config = dict(
    normalize_top_k=True,
    n_kv_head=2,
    attn_scale=0.125,
    tie_embeddings=False,
    init_std_down=0.0,
    lr=0.00691,
    lr_head=0.0084,
    grad_clip=1.0,
    final_lr_fraction=0.05,
)
Below are experts of layer 9 (counted from 0) of a mixture-of-experts language model. Rows are named router (the router's row for the expert), gate (a neuron's input weights, with its number), up (a neuron's input weights, with its number) and show model dimensions 0-191. Each number is 50 + 12 x the weight over its row's rms, rounded and kept within 0 to 99.
Before each expert's rows: "gets" lists some tokens that make up at least twice as much of what it gets as of all text. This comes from a sample of Wikipedia text that the model never trained on. Tokens count by the router's weight.

# expert 84
gets: " that", " and", ", which", ", and", ")", " which"
router:68 36 56 57 46 59 66 40 53 69 43 44 23 36 33 26 44 54 62 46 46 37 70 29 46 39 63 23 65 31 38 54 38 43 48 48 51 45 62 56 50 32 37 33 63 35 65 49 59 31 58 38 50 48 32 48 55 58 47 55 27 66 64 42 42 39 37 45 27 38 48 73 54 69 51 43 35 58 53 43 55 58 80 48 61 69 31 48 43 52 49 29 50 60 36 56 51 41 48 52 49 56 39 57 47 50 46 48 72 35 51 67 46 55 75 49 50 53 49 33 70 39 34 71 59 40 57 32 47 36 33 60 58 42 59 33 43 70 58 32 37 54 37 68 53 59 56 58 44 63 48 65 59 51 44 65 40 50 45 58 36 52 59 46 53 30 69 48 57 68 52 45 58 51 30 69 41 40 65 70 61 66 65 38 46 63 67 43 52 53 37 78
gate0:45 49 43 42 56 35 52 55 38 60 50 43 65 54 53 60 66 63 54 38 36 47 40 57 32 60 59 58 54 60 53 46 56 48 86 71 52 41 30 59 42 54 66 46 35 47 55 50 70 39 26 64 36 70 40 38 52 37 28 38 53 43 23 64 51 44 16 62 69 25 43 46 48 68 61 37 48 50 63 34 54 43 52 52 38 67 44 64 67 78 62 26 63 36 46 38 45 46 39 38 65 35 66 53 64 53 42 41 48 58 51 54 43 27 42 65 57 43 44 46 49 64 47 33 46 48 64 53 36 42 61 49 77 48 74 47 69 35 47 46 50 50 40 64 69 54 56 58 37 63 63 63 61 40 66 57 42 54 40 67 38 52 53 63 46 58 66 55 53 61 56 52 65 41 45 38 23 28 60 40 58 62 40 72 57 53 51 58 60 69 20 37
up0:41 49 18 73 49 40 44 39 50 31 47 36 62 53 68 35 43 43 72 49 61 53 41 70 50 62 61 49 59 48 48 42 69 51 60 73 47 46 70 61 66 45 52 61 52 25 46 35 53 62 41 57 43 49 58 37 65 46 35 50 64 38 60 66 70 39 54 77 43 66 67 45 43 26 46 49 52 32 72 44 54 52 55 43 65 36 35 36 43 61 40 29 54 46 60 50 49 36 41 41 40 59 60 49 57 52 29 37 69 48 61 50 38 29 46 64 55 45 52 46 43 59 59 37 58 47 54 61 27 26 57 74 42 52 56 63 41 52 45 37 60 51 72 51 63 45 66 64 78 74 50 44 52 58 52 50 38 34 50 57 55 56 65 44 48 68 49 23 46 46 47 37 53 58 47 50 57 35 46 33 51 44 42 54 40 43 46 58 41 57 43 68

# expert 40
gets: ";", " of", " and", " in", " for", " of the"
router:52 38 51 62 51 53 50 35 46 62 67 52 41 38 51 43 43 76 57 48 43 53 65 40 45 48 66 45 60 51 45 56 42 35 25 44 60 39 69 46 33 40 53 48 56 42 77 55 46 43 63 43 41 33 45 55 83 58 55 48 38 55 48 41 26 49 22 51 41 40 49 49 39 62 37 46 42 65 45 48 50 62 58 42 50 63 42 38 59 33 64 33 46 30 46 62 50 43 44 33 52 56 69 51 48 57 40 46 67 37 34 55 34 37 79 69 53 64 39 42 51 28 39 55 68 39 57 45 40 33 27 52 53 37 59 33 60 61 33 52 40 44 34 51 49 57 65 55 49 57 77 54 50 54 49 51 43 46 48 71 33 40 62 28 61 38 56 67 59 54 48 50 46 60 30 82 41 45 54 60 64 58 71 35 43 71 65 56 69 57 44 67
gate0:47 40 59 51 44 43 56 70 26 54 48 40 27 56 54 55 48 56 59 51 51 53 52 62 54 24 38 65 38 34 54 61 48 63 55 61 50 36 52 58 55 61 70 66 48 60 63 39 56 54 60 37 26 34 57 61 58 63 31 33 52 53 54 57 48 51 35 47 52 26 69 52 71 47 58 44 84 77 39 45 78 41 43 47 73 46 52 35 33 27 60 52 58 48 64 72 47 61 49 61 66 65 60 55 45 17 90 46 43 59 44 75 56 55 76 41 50 42 39 45 47 44 51 38 43 64 45 39 59 54 27 47 39 32 42 56 72 67 22 52 44 56 48 40 52 58 51 52 51 44 40 51 43 53 49 49 46 41 28 22 48 49 38 45 55 56 58 52 57 49 40 68 40 53 37 74 56 52 57 36 45 37 47 62 48 46 49 60 61 34 76 50
up0:39 59 36 53 44 47 60 44 52 53 28 57 44 53 68 12 38 59 45 60 45 48 45 69 51 67 65 51 45 28 56 58 49 33 60 47 34 55 54 41 52 52 51 45 49 52 69 50 57 66 68 55 67 56 59 82 54 52 34 43 49 49 63 59 58 51 51 56 49 37 38 52 49 61 41 26 24 57 28 35 52 53 49 62 57 48 41 68 27 44 43 45 80 57 64 53 53 61 30 33 49 53 22 60 67 64 95 56 60 48 50 39 61 50 40 41 78 53 45 52 59 52 40 37 49 41 71 37 40 69 30 29 54 26 41 48 53 31 43 30 47 42 60 38 64 62 49 52 50 53 72 67 88 56 46 54 56 39 68 36 68 65 62 39 61 51 43 60 78 49 66 60 65 43 47 47 42 57 33 54 62 80 65 52 49 50 42 38 58 29 76 42

# expert 170
gets: " It", " and", ", and", "–", ", it", "| "
router:66 48 46 79 57 53 69 40 51 63 47 45 29 51 43 29 37 54 49 50 32 31 74 36 42 42 72 30 59 28 34 38 46 42 64 42 54 41 73 52 39 49 33 48 63 48 75 71 56 34 64 39 37 59 19 53 54 54 42 34 35 47 58 44 43 33 36 70 34 43 38 57 57 64 54 62 37 59 56 55 42 60 67 50 50 49 40 51 49 59 44 40 37 53 24 55 54 36 71 37 45 50 55 50 43 56 57 60 64 54 41 60 57 50 66 49 51 52 45 16 61 41 43 55 46 48 55 30 47 59 41 53 47 53 56 38 48 65 53 30 49 40 46 61 61 78 58 72 46 61 47 47 60 56 31 76 28 38 45 63 59 49 65 47 62 30 66 61 62 65 58 43 43 53 20 63 33 51 60 54 59 55 73 39 49 73 46 29 63 39 32 65
gate0:38 58 58 72 43 38 52 36 66 36 58 27 53 66 53 43 42 50 24 51 52 40 52 75 54 33 41 43 53 57 49 36 70 41 57 60 50 58 38 65 29 72 44 28 56 45 40 53 47 40 62 46 50 68 26 38 53 63 44 62 52 58 65 33 52 42 55 41 43 66 33 32 50 40 81 49 22 64 37 43 51 46 67 40 54 50 65 57 55 58 36 65 59 45 59 64 63 46 62 41 66 60 42 78 61 32 66 55 48 61 49 52 57 43 34 55 35 40 39 46 54 39 51 46 39 66 46 46 47 44 53 23 48 64 60 40 59 60 44 49 68 30 45 34 53 55 32 46 25 31 31 45 42 59 41 53 65 41 48 32 70 33 28 42 46 38 56 49 44 44 76 53 41 65 34 51 51 43 49 40 35 45 57 24 65 50 57 42 51 45 47 60
up0:35 43 33 35 50 58 66 55 41 37 36 62 46 19 35 39 59 45 76 44 56 55 50 45 56 39 61 51 62 64 54 67 34 60 25 38 36 45 50 31 56 30 56 84 49 53 57 42 40 55 40 57 54 50 84 32 40 63 55 57 32 43 30 43 35 46 30 49 63 32 71 69 30 71 40 54 42 33 43 91 55 45 41 42 27 61 49 48 26 45 65 55 57 52 57 40 43 42 58 65 42 73 53 40 40 49 44 52 48 49 48 46 61 46 65 52 59 43 49 62 32 51 41 64 65 40 67 39 63 42 39 51 59 49 41 39 52 40 61 65 31 55 32 50 34 64 58 41 64 40 54 63 48 48 63 64 40 47 60 50 35 40 22 36 74 46 56 35 58 35 33 54 67 38 64 42 36 38 55 43 67 26 42 53 46 41 33 68 39 53 45 51

# expert 178
gets: ":", "°", "′", " | ", " (age ", "- Coordinates: "
router:69 42 53 59 45 69 62 50 58 53 62 59 38 47 40 33 46 54 52 66 39 42 63 48 45 42 75 41 54 49 49 19 37 59 48 46 58 44 49 33 48 39 43 30 62 43 51 54 45 48 54 33 39 34 35 65 60 63 46 30 25 71 56 45 42 48 49 57 21 54 66 44 45 56 36 41 36 61 40 50 45 45 64 23 59 54 36 43 52 53 59 36 37 67 31 70 55 40 56 32 44 49 55 50 42 52 32 46 52 28 41 61 52 40 62 71 51 66 43 21 81 41 41 42 64 40 60 46 44 44 34 36 62 32 54 36 63 74 50 51 52 37 46 65 68 59 75 67 38 62 58 48 39 65 29 68 48 25 38 71 54 47 56 43 61 56 65 55 51 43 56 75 39 57 49 73 54 58 54 56 58 70 53 43 52 61 55 44 60 39 45 52
gate0:86 41 60 32 50 42 50 27 43 48 56 46 31 60 47 32 35 40 53 56 53 40 56 31 39 60 70 44 76 46 55 56 29 50 60 63 58 60 53 55 51 63 59 54 46 46 59 38 61 65 54 63 53 49 40 63 59 52 51 53 50 60 58 49 40 51 43 64 42 49 47 85 60 40 44 79 19 82 61 66 59 45 49 86 39 34 42 59 88 68 57 35 52 55 55 42 37 42 63 56 44 44 50 31 68 53 42 60 49 48 52 56 64 46 50 57 48 61 40 42 42 46 48 67 29 67 50 46 44 44 63 42 37 37 55 38 40 52 47 45 46 62 39 60 49 23 70 49 28 38 70 54 55 71 44 43 69 61 50 60 20 51 61 52 57 57 56 57 55 72 48 69 61 42 56 62 45 69 58 60 53 77 46 55 52 59 50 46 38 35 75 54
up0:71 57 59 50 57 71 57 59 46 55 50 57 33 63 68 42 60 46 38 53 50 41 41 41 30 42 68 34 59 51 56 36 33 36 55 49 34 51 42 43 47 45 47 16 45 52 47 17 38 65 68 43 44 51 64 46 58 59 56 52 35 53 60 20 37 30 36 47 35 87 51 72 50 46 58 67 56 57 41 60 53 36 57 55 58 47 52 58 62 48 74 48 42 74 44 54 42 51 73 58 46 19 34 35 52 62 62 66 25 28 52 57 59 41 38 66 54 73 58 42 90 39 37 58 42 60 43 60 58 58 64 31 38 55 52 49 38 59 55 61 62 54 41 53 64 51 53 46 68 36 60 48 54 37 46 57 67 39 56 61 34 27 67 53 55 51 43 59 57 71 49 68 67 52 60 50 40 75 53 58 60 62 50 55 52 34 39 50 63 33 53 38

# expert 180
gets: " | ", "–", "; ", "-", " / (", " / "
router:62 31 53 59 46 62 52 40 78 61 63 58 45 47 48 38 46 63 55 71 40 39 70 38 43 43 57 32 54 36 36 26 40 50 40 31 59 46 68 52 40 39 21 27 71 36 71 52 54 35 57 47 47 41 34 60 50 67 35 48 49 71 52 49 36 54 48 71 45 50 60 63 51 68 40 51 42 73 61 60 38 58 72 35 34 64 38 48 31 49 54 36 44 46 25 52 51 50 68 42 40 59 52 53 47 64 44 42 60 27 31 69 41 36 59 57 50 69 40 31 65 49 44 45 52 37 54 40 56 45 25 36 49 36 55 43 61 58 54 48 35 32 33 64 72 69 54 59 53 63 51 49 56 57 36 80 49 41 52 66 56 43 56 32 58 35 68 50 62 51 61 55 38 51 37 61 45 46 53 55 65 62 52 51 38 64 51 48 68 30 50 58
gate0:68 50 60 42 60 26 32 44 16 37 66 46 56 56 43 63 53 53 64 64 42 68 50 53 50 56 45 60 29 61 52 55 44 44 27 58 69 41 39 61 41 54 59 57 63 46 70 26 56 66 54 43 27 42 46 67 51 43 34 46 57 62 55 51 40 55 48 42 52 45 76 62 77 53 53 34 62 43 41 45 58 63 55 43 25 56 43 55 54 48 48 49 64 54 47 46 61 60 41 36 52 49 38 62 41 59 58 68 52 43 57 40 53 64 40 58 51 58 70 27 85 40 54 47 40 53 59 59 69 50 52 43 44 29 49 62 48 21 63 46 16 28 56 55 55 72 53 67 62 47 61 46 81 38 48 54 55 45 41 64 57 45 39 46 64 31 50 41 55 62 37 53 66 68 63 51 65 36 40 54 50 78 70 61 39 66 50 60 61 12 64 53
up0:61 49 39 45 35 69 50 60 32 62 42 29 52 43 60 43 31 58 55 42 45 62 69 52 47 40 35 57 33 58 44 57 57 37 84 52 25 56 81 41 45 32 59 61 33 55 52 43 54 72 74 57 25 52 37 51 67 53 36 58 43 49 43 56 48 57 56 62 63 49 53 63 48 60 54 47 50 38 64 50 64 41 30 49 57 63 50 63 44 40 50 47 62 55 54 53 31 52 53 61 35 46 61 53 38 54 48 59 54 47 58 51 37 72 57 38 48 35 75 72 67 36 54 61 36 56 36 49 38 46 40 64 48 65 52 45 54 68 37 44 70 51 74 44 32 27 53 33 48 63 43 51 62 44 59 59 40 32 70 70 58 26 33 68 60 53 47 71 50 66 41 43 54 57 37 76 65 66 62 43 63 44 55 31 49 60 40 75 41 59 39 68